Experts of a small language model: width 320.
Below are experts of layer 10 (counted from 0) of a mixture-of-experts language model. Rows are named router (the router's row for the expert), down (a neuron's output weights, with its number) and show model dimensions 0-79. Each number is 128 + 24 x the weight over its row's rms, rounded and kept within 0 to 255. Numbers have three digits each.
Before each expert's rows: a language model's description of what the expert responds to. This comes from a sample of Wikipedia text that the model never trained on.

# expert 1
Subject pronouns and nouns before a verb or heading, such as he, they, she, players, Career, Species, and name endings like Hussain.
router:175093073110113161111122165120112113143109148112124180140081163119122118117141126161139173114102101138126140135111117092154155103145131128120168145120142119109137121152156115122148111147093139149163169113124126166154099098122032152103112151
down0:146109104116094131125124156108139104106162125087141132119156139202108130124157140137153097154138105188111117130135145157103115114154123094132148114126078110123107105141112132126125083105081129122105091086163126116133144178138105148123144108
down1:145137161122157125169126120142127145166139142136133149138132103161125116169123096119153168163108143076105134130135126116094142129129105073121131122089149133082119141125078115119093159114123156131136109126072127116081161105132127126159130164
down2:124144111107152168117117101112116150121132157157193125082147175142116111098102145125161156125141113167163146150148161134140135142147100103153157117125122135147092086134149144139143144104110105109157167125167116125129082143106146152152130165

# expert 2
Periods, commas, closing parentheses and clause-linking words such as which, when, but, that at clause ends in narrative prose.
router:105148108177153118110109139117095111129104093104119160118091143124130146084159169139126138093109161122122069119118092190135160103125132126144096105113119100072128121158139142136121091165172114145156122140098137105189129068115115093132138176
down0:187144152137118149095142132118146119133180113110124143153158168134127123107138146113142125161121129107106152092125107077151066135139100132126126098072103119131090134163143147145092116095123135115124106115160139102140103113123136133147110156
down1:177069116065111135173132104135086131108153085124099155076114099066132163117087126076159127157130129188129078149128105110169095134141151134099153140121148164177122114132096118134125107132154145177113136117136083136121141110098143182082090121
down2:125123145096094131149109126121109136135105107144163111119125120180128135135138130117134149110133139112121126156124164145160122150140152140144150163128142111164100121142097132084123125123174130110105166102120127095134102106107114174086126125

# expert 8
Articles, possessives and demonstratives starting a noun phrase after a preposition, such as the, a, his, its, this, plus nationality adjectives.
router:116136105097141134157149087114120099129114098110148125091105092139108130150120167129131102149116100161099097152122127104092204141133145150109134122138140118151103130103138104144174149166117100109110169100172109107128141106145108144141115134
down0:152141130107162133142177111082103096099116140135105123168162158133100114153136173132143138113162111157138144132132120149099095148119102156146141100100160147120174148122090155132150124134136151146135116152146115126158102173129123142150085108
down1:149145127121152118103124126150104137159150104093178094058115197140113144130133118114075113111107177141151126126158096114135128176140120165125138146149122120168157133118135141148152108090110106110112142133129132105134150099119123090152117100
down2:158143064124106161140121093142112082104159160131154144159088127102139091119151134137111124093166095128145157098134070130118106124130101174152162126131126122134131122126128120117130103165131130074085128134114146090159112139132123167141109102

# expert 12
Capital initial letters and early pieces of names or words, such as F, W, Ch, plus suffixes ed and ing, as in P-ed-ro.
router:110124155138100106118119103127117110125115119146106130085151119140139111145127136126121126093126098143165170157165159102179134129156197122133114129127129120139131156115117137141148124124068081093107133109128118115080156071154102118151113143
down0:150145165151094081111123140162120132110136145125090133177090127119134176178092115142111116105158115087178114117126164128124091115136115120123121152143138109146140114146147143088100125074109127122103135159101138130149107125071092095127124148
down1:132160123112107110146130180140119151159115092126142083127136113146164091164115115126186128113141179155114146143092137099155130075131150118144141174140135128147167129118101112140110127182096113145087127122181169113150100120113111155096086112
down2:133182117149138129195145126154089164132137137137082129104102149106141115149143123162132150082182131121098119086160100142150163152137136128100119153126104101151155121137134149135112122162119142131178116106120157161117165181143130135124127177

# expert 11
Capital-letter word starts after a space (G, L, H, R) and verbs after was/is, such as born, died, moved, rated, made.
router:068136118139132092171135132091127134149135108151119096095109107134150093185125121148116156099125155172156112120149157100137177155098168127143123151146190102099145121117135130137124119099152076122109120119061116144152131110124145148126102086
down0:128128117170163101113093111138167162122134127161141103047144070096153114121113113132156080106112147136125115096145115112151138114148143108094167138129135122106114131156165103127136120123132149107133104124048147121144120106107138130100149129
down1:151146139140120128126190067110136133090128114149131160162127143163106089087156196119126108147100100160114142132086106108073150139111134152132088076108114124132084154171129115145089135135130108132115110142132142116111183116144111124134099133
down2:112125119149133147078097102095096128158137166122092162128111093163120160144121085124164141133110131154158107113106090108113087127154067112111128142128126142121139091140133135142110142143104147138099107130119153104158111121117110114116150134

# expert 3
Short letter pieces inside words, such as om in insomnia and up in supreme, plus the conjunctions and, or, &.
router:093139092126140127157115105136132142141125092122155137067125107125077098111129128092102170165180155158132151153144160132136148133107130111130109099128153166135137119151097129103146171130121099142182109113107111148149127122140110127107111116
down0:091132104111112149115130148139148139142096120135149091124118102133151143155159101105192133139141128137069134133150113116110120108122069112144125072091145149147133139139114141140107102122115142134130152162112116139118123153132124149134102141
down1:160121139128152140171127088150165100097126133128170105132097138132130097127134119156108159103135111141105112134162091120148117109131117124151144145140147156113087183159172107153108110140136108118139130141158143139151122120105145138152113127
down2:116131147142146106123131148145138118115170123144118127188142140135115132144136129142121101164158149147154138143161117125113130133146123098113118136128150100141186120140103141085118125126108189096087157127114112118110149111133158132087101161

# expert 7
Capitalized words in award, title and place names, such as Grammy, Award, Best, Prize, United, Angeles, and first names in credit lists.
router:124095139154094127133118094114094136130069128115127092133144149128081155116141178086124156144122112127106135134125122137100154144098114113140175145098141079138132110130098120110121131098133168126160159132112112183139144122133151110131101152
down0:078162144129087116149073088170116120116118153110086157114138125165124164155131100124103101158117176116110145116159111106104112125130120119128115130123116158104081126111141103114113147140155111126113124101144126100143150111136106132150128131
down1:084098102122160142128128096116147161126136107168120140118110118150131138146128157141085108137107131130120163124115144182163130112078132133118144131106169109141176146118104170152148158110181165137112125153130121141127117104111197102146121187
down2:102146124146107141137125134134131116133160122121106165092163071102123136117118135159115120116084098137170127162143112075174145158126142087122124160135092106125121129093109117155158124117062155138151123142139115117141151131150141117167110100

# expert 4
Auxiliary verbs and prepositions following a subject or verb, such as was, is, to, with, for, as.
router:161128127116165128147091089137097094148147148110160106114131124132124162140140126128133138133113125142105126153140150125124119107105133144127125132139155117134098102148153105107160139182108150129138160121112116108170114111131136138123135056
down0:129169127145115151136133167126142136112133085144185115114123092126029123118114136114128090093176153109117149144116121138112105126105138130138109146137175134123169117121133119113146105127172108102116143167166140134136151122104138121081153097
down1:140115085137129145143115127124136144133102138127120160130114117137120124148115127106127119179071135170144134128140124141166126147148115084111122120147117112111167087135131115131136120151119147086092110110146125089135134146155099107121138114
down2:104128117160161145159097076142138124142107167113144138153109125111111166107117139129095097121102149123138159133096137194132120167128156097131129099107114101118174120124066110138125154130122121088156140162146165141152129140140111134125164124